config = dict(
    n_layer=13,
    d_model=192,
    n_experts=160,
    experts_per_token=3,
    d_expert=64,
    d_shared_expert=64,
    activation='squared_relu',
    moe_layers=[0, 1, 2, 3, 4, 5, 6, 7, 8, 9, 10, 11, 12],
    router_score='softmax',
    normalize_top_k=True,
    routed_scale=1.0,
    balance_loss=0.0155,
    balance_bias=False,
    router_z_loss=0.0001,
    shared_expert_gate=True,
    init_std_router=0.0146,
    lr_router=0.00106,
    vocab_size=2048,
    norm='rmsnorm',
    norm_eps=1e-05,
    tie_embeddings='early',
    optimizer='muon_variant',
    lr=0.00468,
    beta1=0.95,
    batch_tokens=[32768, 65536, 98304],
    seq_len=512,
    train_tokens=343000000,
    steps=5908,
    dataset='wikipedia_en',
)
Below are experts of layer 2 (counted from 0) of a mixture-of-experts language model. Rows are named router (the router's row for the expert), up (a neuron's input weights, with its number) and show model dimensions 96-191. Each number is 500 + 50 x the weight over its row's rms, rounded and kept within 0 to 999. Numbers have three digits each.
Before each expert's rows: "gets" lists some tokens that make up at least twice as much of what it gets as of all text. This comes from a sample of Wikipedia text that the model never trained on. Tokens count by the router's weight.

# expert 47
gets: " Mar", " Jo", " Bo", " Al", " Go", " John"
router:510490432468512463545406447504466543508517510484411561517522534519473558546513590540562495491433504425487500540545516417487553389531537496460508414481562468586407477511558522452532578470481434544489531508519521497521538508541560534583490470464518550528438561494482473543550401493473452417
up0:523500577515516565576529491441502551451459452543509414417521439423427550467485450589525609548484515386471492507494557456476531486490563448546430468457507523459486517519516522482640489547496410532486517650465498519514443532456487600544448451534537533414603556562593576484475546407519503509
up1:590522526596475499549460557502508475508491467496571557488447537463541467578521552511501533509604532497596565503456561548482535467546476472522444568530488504491477502441508512500536485478473453598580476566460536496525408563496464467530428535517547484449542490578502476423436523429564505446
up2:473489461528499493476467453476530594488477383624491436468447465467616474485536530492449526524557456502425656587592472479498511485481425513439490481459461501406442500555489433568505524468522455469497446613525530473607483461528533543526567509472481456520536540482428448502499621539524492461
up3:532513396499509442493469569559578468458449541403422508544430469596479475487505389462522464502525550503468537452599507495437428435595459528497569494469518616445565496489483480480462478537483489568501553567447488517473484530557507505554461547573545530551470463473419530531547645497604526488
up4:485557516491519454559554447478532468528416513472555440485395531494484542480490488493534469431579451467540368496474502528491547570557490459526505456534516517564568463551528582548527494492528577516462590503517476481506514507445488605498489493501494553466516463515466452471571506504491469487
up5:477515512469477445534493480549532512493464528465516563544506531550409521417414529523590440493447632479394443451544531580528467531397498465597509542511542508539506410436457466474463529469460450552511504505581502466532459495488538525583498527496534572499448434514402464513495508502477441435
up6:490428494518498486529417480551546492474562529423522486427540440446422529531602510543493534457536441558501443532476544462501548465417507469559519528523515469447536424526465533524515548571470361426568433507567466486499516427413564478566576524467540531547524571460554594449600425494484456504
up7:477442500475448493482485467509458477559449558510576468537506532421576602515495558435453437502387477454540490583533499518561580582527520449561577406539428518549446570504509524396500458416561545551411483552452472524522476436534440470426432533487498508514456496462519529468386511371497464548
up8:521523570494431505604467487441480564420546481434525496422503528511508515434419529516499448502453508512484461603511373493468487554453460498452541475538406551589427496517494492406538598584370404514466548491471468517438474480551557476529467525474576494467527520530518504522581566521619502460
up9:448429495526494528437427521446529447520508494468461570458526521540542538435449552494510501498490533588377568495483529404468485395484451469452477488489445427579514453495531463483540495528537449511396527594470399562507466493410549527462569457534536403555467502497504484507559521597466518496
up10:486545511509572533551548417472568465484533488591508561547613530565482536452530556556523524489511456455548435522589562586501507351460426466517551479470542511578506496488455477446510514445549430442456492524413435424420495440547469509485495541433560494471510538492466379511557424483605470502
up11:444608490438464475563465466550525478594570599440402467469446522479547507512608461455516505446511578541412558550589568512513549551402465505489559502499498534526509502461461512491490567538476487430554512439567529479555410582431519504514457521469508556524548475555508532606513479506508451458
up12:485472537541530488511373519487473508566482378521531525473561496566488467440491447509485595488448457482498530519525497584430429547530463455470565424475363464413633509502440544481451567482480388462582495562564506562486463512528497427499558479515554478460467438362457530404499479529508448516
up13:498447473601478482520447510509586461562452518456496462489413513543511517470546466536508549561524468558495472428521448484458502408558555527510569476541499464527438440487586387593471495455453504545540551444507523473531498478472396503488470473521429474526524432487424548543548495454519474639
up14:533525485506480493622453535535459570656563504441452527488524523435465461487444511484525468494406456419507483562546505474420559447472506510429507406474463534574510492489546542481540537593446472504581587534453526512496569457545536477538512449587455538547503553451494415546613504518529465533
up15:434478463530455574599510484457474578542485447478478452505500515461560449486551628502502496438540507541539478483606539515420437487477520473532484486569553511454517523564517558469516467447540467472422435523504513458471510527510539446468631508457452472513549408584496468395414436480495460574
up16:450497567485545444550419464600580499622494483621514414426551443584464469514496578441548544429523463596537479605556565457555536560486528534361563471567484509537507507528497488517488498477464486501431455486448495462490497483478544525471352492564424405422455436467561475492505454505486478423
up17:492485391581468503501550497493507543507532572417534634425499460568467434482569463595497590559491487512479447466442507547522495480378460497499579498591552441474473522538529480568538518460555480468492447527541476509563445493532483500445454465477487582492551568532417549529498443473491473431
up18:476448535550521508517560484514521479478486542493590582548475521532551530530465478549462436492459533495441540494509495548484528413457418497515441492431482452491465510542439540505432500521447471583436389572497551355513530528550530585622509542475546474481602535470552471526588395374410465440
up19:461516445466562434417469472469571517497498593423523480540512415399506402561488466438574464468462547450532500501403468475501539503516506438518595447484472446556418491487528510457531563425467493557520557482434523482506459426470525482572498474432531530515641462449583463474533506569509424573
up20:521532596515583517554457433504558426430543456489485509463495451414580463484501537447393511521482409557458571493482454435421381497530436447446482541552489553514560511478467459436500446569501631498436593503497461478560487585525464427501531463509509598556544489542518482520508575500557513453

# expert 40
gets: "s", "is", "id", "ers", "ki", "da"
router:477471429426577401554472435447384512467499410509402454597561518522478542510467543545503442450467451545472565561563570410470521455519490441446497496492509505533495459492558571484500554472445498557510454495517534503600526494560566528577516473440547524576491538597457468524529407480439510377
up0:500389502578610386489484408461477570440460479500498447550545491526457542509576431525493529473474459436506523556483499500461449506460568608521458499423528466511576448476545530446486489464529416476502371622479364465537538448494496413564488518491485476524454504488612584493482467493499477521
up1:487537483477470511507461513525519417482343543407470485555469579382463546417450535513395531526498499489484496381531595502434514510461491487412422476526513485449482438511534554460583571532490526464638474498465464431590442470436490394456481452469513423482485500516569400498530442570466465435
up2:523459544498459512493589511450512480529427484503434474464528591547525442507463471470475398450521439398551441525443566648485516474485464561540450458396496506479461459516515415496479545554531479555487528480387469500499475519492562463448446518539508526551604425474567621537523496520491618505
up3:393571431570505515585437554548456564616419496571549468550492481465505568481558556467515558466436475586622541460455482443493531544491445522467543477528491495622541559429560477490496485488409527511538476513456437599433485535445473487531467500537403506491470477470588568498535492576486488463
up4:487422435505502498512465443495548496462569599427515504403573501454593518527554506567508520471535534565573603491484521407502487582509559583558537536517402463552407472481521539567527523531477519521500534461508488569474558408535554463637436475478441421486521465438464517515392487498443559438
up5:516504370489566436358525580465459522498548533469470483482497488597497500491499553494392472506419465519501394558494528499573528542447412465432386495541465496512534543612482506477533513428503566538563509548514437553516650470430504521573435519505531516478508534592478561571469515479397522530
up6:511403564490475480528502456527547570469508528462513364514541439529464498495438537564513447466526486542428506464541546480493527481483555413468568481489460562564474492428427463449487507574518496494532502531441435396357477473454480509450620397447513579507479479480482492597505510583527421487
up7:545490485478557487495537452457485551445501482484489486515456361520466519463523513514455460530455533565451589496452570463462405488532484597500434498537470533525521549514573662442547445454481451492434496494455543555604561453417527500561554387471547512580581450568559470455511495535447573525
up8:525520495490531465516474573470435455516522473455503412544455437485434532582515545484507575624515469487405578470532486476460406528615480509490488495562456573414482583478454494452536473484397476423446501490497551521428408515451494532460488557544497459530554565442524499426427439566492504538
up9:578450495546503541505557405492508449473481474435460537531630490527474466440536491521597424513507490469528530541463494504456460508439475447415517500512446507455526591434446447461528476544504441464558408528536539530448519397513507562525457503578557572506451447511467442609527479474513550497
up10:476490508502513439523471496447408523551494494533492506576564517434537507529529562516515493535553417479506440448422580506549558428503465520553560543578513468459554422577457451429426579428479529439486469584410513472458461550558533509518515446520551625464479441478421502434571477436554446536
up11:523503485572377439470587524513509613563539467466415529497570467476517530548444489414508489582525398551469515458531516470569408528487424442542521499570471519451523466480565500455437508544449494590476510434521454517486530476570445523522615510540455507525460479482487408561575522474526491503
up12:489489441524583427606465431414491419457420492537556537423474523477498534484462427485488551524515473469633492504556498533451485551475551555496505511494508545415477413501497474478522577577483488497548482493543539509445500437526472471533589571483572514476549526542504517548424586590490570551
up13:496572480511482520505546506411425486541480505525450476641493569514470541546527486529470504501452479474454425503575538438525522448477497479512618521417390513452450445468569426434552501471584440484411518443535429466643403515426561506479457521472479424565531542542468488472502547538501537508
up14:383548490581523586491584483496500469553546503390581516604556512443492509453498483435442541461505571530529560529443498507460519498496620433562514534518451480549498344453502567458413555453473514540453393526514542564532453428464505448455490505470520504431559581456552533533541423516424422500
up15:476623546460514439432557466457526516505561432432513542494457548505486520511433432527511435474478552622490478543387597428527497514447461476496457468537495472508426573429509439573511494527413422487472483466516479487425528447592432512530438421485457441515451581560568525466398473520410514574
up16:498446540505490531504428437418487537521529554481444533536427483489482456459491493510435425496567439474589435493464528548482443525502505470486474461622505563551571510512552538521423499437509464543452414555584508475468634329557565506562468455426436513515508463508483469482376580480457476414
up17:583499453436493497507513560526520367487517458528380475553428445521562548521491516520543472569557422556540496493523557452491542476456453370459608511497526500479441433542553477560442484546467432565505473526538424529537443468463506489532417486480508661476526521519544532494552474501546438502
up18:479433500477433522495472460450454483509569369492518492499503406445498500495496462521450503533373430508494530510499443499512470553431591490433480466499494473577506548433509562507592399464487480532488592510552608523482490407543573466461555528619601475398468527547517473497518452500468472447
up19:572505447496400507463483513450486480422443489509381495533445504536422548501504487576545411493544473469564431480401524530478534512546529504546517554573537494565473471450441540586502471550480496562479493427505437432530554545468498504471527437514448452508507504409509502479495634474569471504
up20:494527584541466494466463546405474482509454538424540425485552494544428525466461542408483477510518541539586490472574415454422510530536544573407416536496473585482499491429534505414429452451512463537484559538552548464534505585580446486612556551438473565582520423441473471522426384512484533534

# expert 157
gets: "ur", "it", "u", "ru", "un", "t"
router:495514411370538437513446504484457530537542473476497523491460501635493561579498573549477513461411530489496517516538573413423493405544500522495497456473515462607371447509549498417520536445494472537474561397561549520513562484519550556529466504485523495454491558476436400560475431555470534425
up0:469495421442469526481475543519423534466633467578439469413496526542529488455462515444470558550538513562480484531523499478486562481608517521591495509506408453566379548511468458538502520556511551505443567537539487447481558539568476471416535511510427532562542504534533481515484506500555448453
up1:432518456510537466460544457477498476463427470556469483459478539536515575430503497543483563525525559556507381591533527504503454422482483485510494504464461499559525445537421539527474411473559579485490533543565434474477507508471562467477574491442421528470469432481415473454524462473460494512
up2:524441444455550463441473490474584473499506473495544542536407556415486524534469550529486570505607392559546512459543584389498486555499618493512399470579518621525508448373454386568583549493511480474552557490510510507443486352451544535498480494549488432536455513505511534464502432552488475486
up3:515544490514501359492541493498556501493561539417572409439494510459470536582419517501537505493493504514544557498416524553489570446576505580504508445491618482591461447521556541425469527469472613489549547418542592541481563494487505488489553417463587363543492469412585455604525538484523539564
up4:513485520513438520517471548446506544480482635501454491541542512409411555528483576471447538535504448506568499515590554494530486573430402438584507512513483501551519465443492556504464477540461478475468518504470480496628520516447607514500448547506564448465499528514517487560512458492519489524
up5:588450533502543572563473489441485551440499416509494467445475523469511538514531425528525426600489450560540470556474456470482486479490598477521505563494477581498444506484428440450437484452507576442524466513601473450460506535413499496564562580494526464536542443486551443480488530560480481472
up6:513510450510546489513551636430626471490523503530498559547506484439485519488507521520445513437439560528531561482542551515557519522467526462580538558483564527517441432489514512460436579553518363505565489454400515461503487465549566411427588426511462478459426481444524494550480477494571503477
up7:408539502536478519434546546553598476507453507520438483517465424462389526426489433502470462485494472523555559447433526540532432478500523446462424540527478548502471439572483569485458570472411454514415544467482529376538495557543508586497375378512566465496475413479537506496509437529511574511
up8:463555501499414441590428447500573546498570507515490564504467462563444429463474590351473583567457546498495524477468521427517500518471517533562390568483547504533477437487510495429549473516422537476413552526441504517508563539494498502547459422368418458553518490530461538468469447511433563510
up9:497457566487535495577482472489512513518470475541560501490432642570514494604544545484540423418483496576519424553546448514496478544500525481546466400527471434470481569503397559455498422488471446499552604504538505505540561549545439476438557403451533501537541527501575491558496468576444456492
up10:451459465471476607469478477574555528454490497436512471483470524500450461451540595479585520491580495469556473427493508489452461414443558547546438480423454499593486500493424493434517530488490544538485456572526497498524524489398553561556483573526449523442418459489533483586558512427444541411
up11:530468634425492526504409562474442468467533499485526480472506381561433591562584529627460527540446495603456474448531542565487519402440459527461525569414487508462499474456541468501502502441447478606460536445375518548495512483493546487467630539564472514513462469491466531514504486432468470486
up12:447492541455521462572478537551481409476590446507527628469514552598420579504488494555569528489419497512442599527602527500582454420586514570473475489528519530446511486437478478462545477500552500459435514529549501444583463513487460428410506514507522548531484461550507438417474507521526518504
up13:451513502558596415551499474571601450454542494468548498480398516478469485422476467507537598509490447526493478574450459435455515568529549489504522457499503504485490552386528556488577474482479426482489467538506521451612484390622504413439554465436453486501517536537484556546532479428552545442
up14:518465524427602480483531465477501620476583545515543416475432385503474438537528538469449460475497531470522506549417485445467436479524579549519498446561467485539429522498422444541628541591460421563473622476519438552524577489522547463479540453467517514464384563508491508506498550587500510520
up15:521533501526429483474495447482466461553474479411536503430578499547487499574457429536547533486477627469508557522506512454526521476595486556543516450549504516573477473514525496478559448462555555371519573492535496536478496487481478504468588514581592476457467538425565460576547551572516567444
up16:490533447465444451588554472481475590520477506518544484426528468580489459489427484521484531425414418424507516486598460520464443457519397526553497454495437510511470531534522532472613491500535557505438395464538449533480506425510454586564468460515452525433540545496483485434376491487455475533
up17:559563448518527581527527516466463518475539417553468524501545461476472526502463554555522540559482472504450510445595540556487468554579487571483515549417522621512475433508629439429465529455498429458478531460511490562557487470458531514518466512438485443510532533464552582528500434442457547556
up18:499510531459479530492475544518434499476522466542553514503575402531541458463557458467501520453422545500474447609495467435503515549481484527549498510473545462538547444476547526505618506530396444510545514467457558460431461467494535488481541562492468569532543597466472523622559537606561491532
up19:595540441458496445529533491513504538575503395417474544504478534475438376587502470529409549539541553591545546500539607483581490533387521561504433415538470524614474515447512487522558521471476455511466534500512457444401557511498540440495519591493430441474484505520471468504470420509445516470
up20:480518545570434528472583581510541546467518452524368611425436490515548531560450496572511531592429560485491551479469520505556478482454443457478479502547495499584619422514544438488467499398470419453499619430538354413502489487466506525493412477534467477431542480459503495526533462540485484493

# expert 43
gets: "s", "er", "ers", "ies", "es", "y"
router:479485453484582465523499491493407614527499426488450451550464539574503580578547554550550486445481513511488550529508523492505531490475537451459508494480519489557502429510545519478469608488446544477548480390484513517483528514623652548534475441490565563520404529515486447564546507493496491452
up0:503540563482589494548439559639529553466488478460419509498435479471458569481570498526505564513524463497495569408466571500446480459512536461462577541427512564514504509495515525605475536482436548479576609468456487442413535538485547464552495486522434592521437465525457426532400555413530457595
up1:418604536443537441477443502513515548581484468413526477454418522462454368499502437526530515441454531525497456460387403455553380363452575421427564529523516489443509542520481518577565519457522522512427565509442478464518484391588546454511508459529506607505516566546541462458518487534445435522
up2:541459523599515459400435505509596565488471494495464557544498538520510507478516587553535449425480512509440472550514494523500494527469491524512472477523453499508512453464539607529397470470496478549514519432482557541427458517465514462543555413466502398555563521509473429449504557465475471498
up3:427503362570560403521461518491382428501467454480533447522423452588492444390535456469558431417470480545428492604468489483469511528493482532529499521524418499606531458492464538472523556498450540534552440472527507465504476445549446396520491456489507569439491552479615507423523496537519552516
up4:492405477530354535441506519447457619491596514415471466494520495530521431474525424571517495452484404474518475596550440495497426496402493546488538527434491560446464462522415479498463511540540554554489415442482505557499413420555518474555548524495522463495494456484552463464404539489520456502
up5:571459528527425521516444494469459603522507503545516518535414494509534430419642447510465460543492529446432534449512530552520496484504535511510530553389520466438485605515507501420485461532544473564491494423559487517512455484547511544537471457531459520551462533424493424363494559451508450435
up6:484510482494449471488579469417469412439406501541415515517434479501495499509495498467496560483457525463429521469449462492536400424537480499482408517574532460610443456477553507580508514486556470374483582506481558494527431511488598398440465497464576479552465541550396547512547556514515452519
up7:491527419486645559511493587390421385497510546496520517442461527415468573532540441519408484645495470493488573492421541530432556544538546560512444511499488489521523479563472525514477463476519477493528458401517465460488446550503549510501530520432433466561578560509499425455443522500599526468
up8:545468564461517543451419487504492512477482473523435432475556461513405537468440437508443373474527449489472476416501465555468459509471511458482447479469499590534560459491521458458425554446530547452552561476413513484470419524454580511431443538478497591460525497533478519554505448528495451522
up9:408589490440550544437559540518488493532520481435451546523542480499517439446490454469532521457469432607446482582521612384478506524456498483438462532465454528523494441494477542524496473508476587450581502648508490503505481556439543450448505505503490428441492381460488407539513537536464546511
up10:559531515511477525459472410490478548482468502479552561499433604580569519519574456538564491463492580493540458511381516481318500503437485530521480453532484543458615530489501478474400504560495544450472412399552531446570479460488506498425484500477647522564513460490598471516600472508521493539
up11:457485551534527535558532430487511539456562489444554511487526485555609467444516419541577382473435458443563568454482530536588662462450428474479622475538500477608568516507411408588510419558473532600520452433447417520499555481429529528514495516532537438518419483478512447502523541472545486542
up12:494477468341504454559546596490430536526454553532533497390504629475558459482481560588461527472499559615520531544560440408566527502557601457564455447452518503475492513519498421507523553514591570477474483492519522363562428525635506507445450567511536464545547552480450472575520483515504528463
up13:516497409483568512457476536511373531490544367468523472478450474497520451448456609563476499510574550523394523514507487554526512567467532441492441558446505459494561496453487447375438592553475553535386515552563432533531511540422552454367509441494480567484487423491492451423528504536513459519
up14:534469544517521389529487512476484518430466552436407509433455543553514585499457551553508443433482560521448446514450504503524523428497515543465454512483449507534451554464515532465548573457504616496464532502526468500359526467491537450552444477420422514559522503378528533468469503522415493514
up15:483593523497468556479444467437421473508478390536444458561445444573571513464517512429480533514528440435481465515550494424498571440439474516427456480645472442477539567370451462535573506507524475404468538496555487453547464507586406518482425576555421506523556473600476550477438613438528443460
up16:527554496489520493510621450462571577580495440570456468430508568505463468465501494417463526520508515579489545570515525446583537526497520473498505482550438470510536479510498467507548561491505538397531503577494475519422454534573638574548511545495586470429566539474479430451570475511428531386
up17:523525452540509504563537566423509516506543462469472497552443520459464463492576494440502417367467479486522496454473485526535444416535439524466460543488491453627495462502547466526498461496550449447547581618527596559606455424498511479467510528525569527537478518505492463459470571526473519568
up18:462456412608571430543553531423529591571532548503489437522565509523433447520538499378561464519503475567456538560493514466511586529464516485522579533487467544449504484557487419539562573487451632510503408391479473492395555585572533549481508411591499454510492511593483580445505523555490432451
up19:417488476561436503553538491477539525517553542527435534501604495391484540401575493469544446516391477484490445495426547465592489483564443458484592452432463562531387438370508592465463568563507538506556495407487504562530483551493524441409490566618509507430499478478474533525527639446461424478
up20:468544528551498476436439518453590488368559428505527556471470470529494572505500475555519566464537508517537456496486529462487447460514450539513591535485674478464533538471499486500412503493501467572450450493474545497461504487459529478543498418502539571484482527519505498464404489463568472463

# expert 25
gets: "es", "e", "um", "ation", "ations", "ers"
router:496508468452481491550507459480434582511519476428415469584469535548483519538483521499534490438435498503474501545539562481471526429531541452516516456518575443524449445472573542443523538410445530504412497464481588543539579562534533499512423483444551530495475556558468488535544428510444499494
up0:513488525458543493637480422435458423481523582492579503540460624571522558463387593507469515524535488389460415493494469470572484466485534470575520523518476519494575499422508538470519438437514475445411398495500498495517527465477503489448478437530486466509520505616568496461493543496411508461
up1:540558467436444521466490480540491619469429499406444414481509435594579528472476586462587488514394526524451478532578482532521576471575530425470499484514504472488446579545521560467538519447535489565472524502450476575495532515448528525522406448501488521480487425523588516499469543490594553513
up2:548531413562540533528503455446533490562527512481451489509477564501524576507449548532567517514567497530536513479437445449455488586453522553498496445495488438482569465526488500506499518544484460420594444517567517530451506578492463411526494509501486391520536518558621410481486458460520598512
up3:490529480446546487539454561512478507531546432562540469413529549442549471485504586404588482577522587506431509490472452446468578465624510504518509508649502561498463527452441511489543483511465486550601562545495511458483455612490469519532456448495484496485519601376550516486514574475474442451
up4:567496476394597602560516407511562456546437504511558469452442435487495427592532541608529410485474558475502517480474498533526523377432434524495579494464484468525426547529515490467479504489518540470475577506455496456448526479568540520430426537454458498473477608485562394522516560513519607526
up5:467416550548452542497559558515572520431505464556587598477489523504486550609576469538512590502522456489460493572482544476448436456509436546429459539556482477623493460448487455447467574443550420565517461467463443410645506489472477477527398589499526456528367498447500524550487474476489542531
up6:497545510501476584489471538558430539521539546491461425588525430554541487543496478524498398506523580484485483422522597523472507449482541443495487518635554502574538501422441553537440490517504555562509520452516548554527555500500588473466579454390493531547531546547575452496447537392452509504
up7:563464516537536568458526524496512520511559508467482444590406488528533599478477461554537463431477527589470499426437481507442511559470495476528514500495535538443521446428473462540467548530547627532568541501477476533559454475521495474446514529463511452490519519549497465525587491514448425405
up8:528536554551539467491504523517503454458570484519559575484576572491460515545483540525491438466579522650510477603477585544434482443559430506506450522542618488505552435437436522501492493516494478479464490389566560431517428491425555433441499419528486514504537493512529538582608492522488507565
up9:406580535547453468477489547434494524594530552504455542523513542444480521494458482456466506515499458506524540515544541543413548558470511489445487464441554480489497516446484542429476473507487491484457549447495530594568607501546474508540561574468451509481580513489464502531448498485481468529
up10:485396459469388439509481553450442578494501545470498505471474548407515488450490560368450441475483463556503578677531482480451561475527461549451476510456549508475436493604495542514448533538522500529464541551581497467441449524455455540558473490530591484456544460485548413537486549486522499443
up11:480457461564490553506556437478491563527428584479502467522514577525472513486562589440501541503442495445550502551391524536538402371497606469528540427513474418593469456514520485485578510502475494580466515425492484525493484499477507519512512448437378626467483527570514513422473472597435501616
up12:480554456564450500565474505454603523515714457465483506583505489421509491498466509590458509483452447479498505505524486591567521492536511502574496510509478484531542406483483574452538525560482447554588529518478403436525463418487474460470539491472549564446503411526468379536544521507582440510
up13:517511475569438477451491387466469575477492445491533407483472491551528470574526522495460407426568485549563463545445507491562486530495489392532463517490490403516432571492515467471533446528472559496454563537534558521515559432530477389538572512333472397569491517524505550466471485553475475486
up14:444518489570484425487430509590518511532472465452556466503444476482557534483503347544529432540458431530509482570573499543519537544506434537527482541457481495544582490405473491554479456527546474488603426505465489531372479575523442448468479507474592524477435563503598468403501447431501528466
up15:419531544456456525442523462444489559539560530457469552581583560520459474612529505467445419493513529489440428635454475546451525325483562428470417463554499395428543529537491419502569489468519413574488523552449502538523567461534458500528447448552571486476452569499489562542531538505490564510
up16:473516469498481562513472540358554565530536426411471443432455461429443483500531609578476556485604525579501413499536512474564499541395491496422450526416564558531545549460515546524552527509448527451510477526429496506440537431578544581498452445429496519472518522432507504505442477452408457503
up17:508442465571490510491434480549488544449449455407447408523396455491577506557532470559522499411439526533509490446457491500510512394466446576445497447565542497444515471487585441468481525454574485598476601525504522522487493476437431546487529535464472443471428552522545445435452547507502521554
up18:493564392489401526442502578520440444559458450461476358544444516571525553522549412505636530472539449486432434422474577573497568456503474445472447507496491575531547416473516471522503411501408566482434483522454434540536429428542511490533411523510443521465580541490508491483580510461480498504
up19:519421499422527471413452441437431524483502396459583539424524594404392563531430431466447548526443560462518478538527446591629582510480469416491498392533491458593552430485490486449447548539453499586450501466541419512478558584467532482507435555493570482505474512504491467416536480612487527485
up20:525551501423469511496556563499484564513490443457512529513467516453573398495493495493477640574514503498564518591485562524476557524475535508440551445587535479493502520538512498503560564390437526528551473568474528486466529470468567497421437483489487597546582496403418458491559570456499540521

# expert 33
gets: "im", "iv", "id", "app", "ate", "port"
router:514443459386558389529537452490441501526515504483486496568495536485485520557539561550589536463495486571538485530537549438456436469587535464487476444455556525524430426473532546486464588453431473550547467497551609454560518480551490574507424500476495510505402532496444436542539454459470527425
up0:506507412464520516478543538567396465549504408481528490460490543526492545531586569514565498518565481524502440503544478539488416502487444457509500499608492479543450465449572589521414414476406487507646533516515485636514393406529570474536516556524424481648513510443593471446524561528404542475
up1:522598403499450531546611547498426605518546546429397479418474459471551525609462507502486563548465475469479508556497509493468510489531375425487567559485522484515473410451497512492511544574546421479493522518580448409590551449507512552573422511445546555552512570480481573450497476423507460522
up2:519417489445585566518483453493392572525516542469495379443515521468580414498528470458449454416459474481480456567489536463542395518460500521408419508477506523509573581485516602480512496429501559465440509552567455504473424486460470505526470436476488638489544463522530487580547436398454464546
up3:398451414466488450543419558487487497477529609658522505478539523512568416510514548556488601580490572500502497463430429427478480569523392553481494478474514553538465503592445581575482519555489506576539453398503522541437554474493500525590514442526541490450470575460490477524453500486422437499
up4:600438437428491462520486498455477495530495514531610447511518470509412489480483534562513597561500475433603438530474535469495451552601453442532482564498503521567519477500488611493512478446424539520608431468555452466558492501586536586470538509556483504605573515476500481454500538389504496448
up5:549608498510523478453462468562531447498394499498516593489437516444504536580464517536543469512532494566563403401471535416418546399480539451444465454563536479639456500533492452463466546523470476484521532565559482347475531540502476568507544479588552552483378480528489486544500539459541489498
up6:512404449516533472494471405443431480537525514474432516586346564437458572557484532538522458507420530486524490523454505397456438487440538438499513488444438487450542491475538550542488443501602432505521496511581507483617464518443551471565613530525403445502585498468532484601451436419445471496
up7:511516489591524488504630526548481550508560627459515518467497578447379504453465419510496481442477503536526499544565453547566437484578420462494503478493558548489555442549549545396500474489538531561550497435548560616495588503493531529485508543499572474485552609552514465479537524406448470453
up8:422508539424527454498433528436427440529562525509549485532422548498454469525577475491571534419486507531515489514456424368445460521455513483538553560595535563465450473501456585466497453500518515604607633467572569631593443525525471483456521489428488578479516485468531511504489458499469579452
up9:482508423539460406555490404524515493563419552411522517508491452435515504473509489378664463476542462550546497446502505457502408500583498486517504527507525518473440455500447523515528555611517500475532473396498543476535489514502419538541467463474496472513487572414400514549480458432532471459
up10:493492630472559545474503511504495337527525474549638453461411542450524535648504508624445495609502521525463499470497536446536488505489547514509435537495500524454519569447462451367464526391463574483483440503451609447532611521512558439536516569487551491519523432484531387503490472541494520504
up11:540488616425528437512495439479443446413516426578501494608515495432454488487510502564396576452455462499521499547522545512529450477462611414470493513510571524442488420585475509542582533467433525434511481526473503473560498427492532546527428495601449447571495442541478408464562424399425381422
up12:437519513476496504585547600462511551550540541450579408518464474525480440561472487565494466615489526441446455439519512426354488525487562582467433559495549478482566456516550425480560578482485529499551495500538537486441513467585491597568385477509477513587502394563461505518523512413491433468
up13:472447550424506483502487487512410480498460401491548428535411462440635414531620544515506441496546533461478528442564476547473488421610477528495551536512482593502453459446476497450522517523543602504507467609508583438503495412483576458446594483490443579552506526540555463480382470528462530506
up14:517474418555514508459524558438569447541414411496476459525531528569506525520506513457506483419484493449500487591503513459540390500501530517487549412475508373519495546461498523503480475596455487491504611531499585471478455432538497503528516522485449512496507459508493500447495527497542559468
up15:520419518515502555493484437533555454379477544437645451500524501510478589458413486514542502466518522477435465498476468352542471444498506532595554446469502479444553529543384459565541539528423429495527439490490518575541464510563577565525449467499496531442552517466443404602577494517449421438
up16:513514454485420495485466534529512624465505379430514473455515493510524495545641503443537502554453550497508474494527445543417545434490491475447477508445601491428468355522488585513519470483416438507427435454555598523551452554391487501560483537566532427539488546448474536516564491417511618426
up17:468449415409509535579482544524518598530487550550529460488546491543477524472487540520582580502527428447460500488529528421525516476550487547417472479467555637586499443584580515499556493526561431434562510431532518524367500479503554494458437560500456533468450523597525508467491428532439464421
up18:483495516468479521524499596529534389463593487514538526588418624479546509460485554555476504408465582566432425525617593492431504588485489560562438513531506449448463503474422563463539504455504440574564514538552492460548493534501488505479489485462425399491501546509529447494501475429488450492
up19:509533604422661511509415477441537455445400475456511572453523519443517548484448553516459495458468454550486474490488493496501434515489432540480480555500561508509451465409477500469542538518506490503493540503528492441539385494588479494422521500495439487486453521481526610582476422465598507416
up20:558543594501529547532511470448527490376577535530547467542566469446492519496479481515499481500552501473566538571525428441569553531506423555451470509452479551463455434496426545405440490546576515492566495453587500518516470498479501467528515554498485409442570465458556467644526509553488521560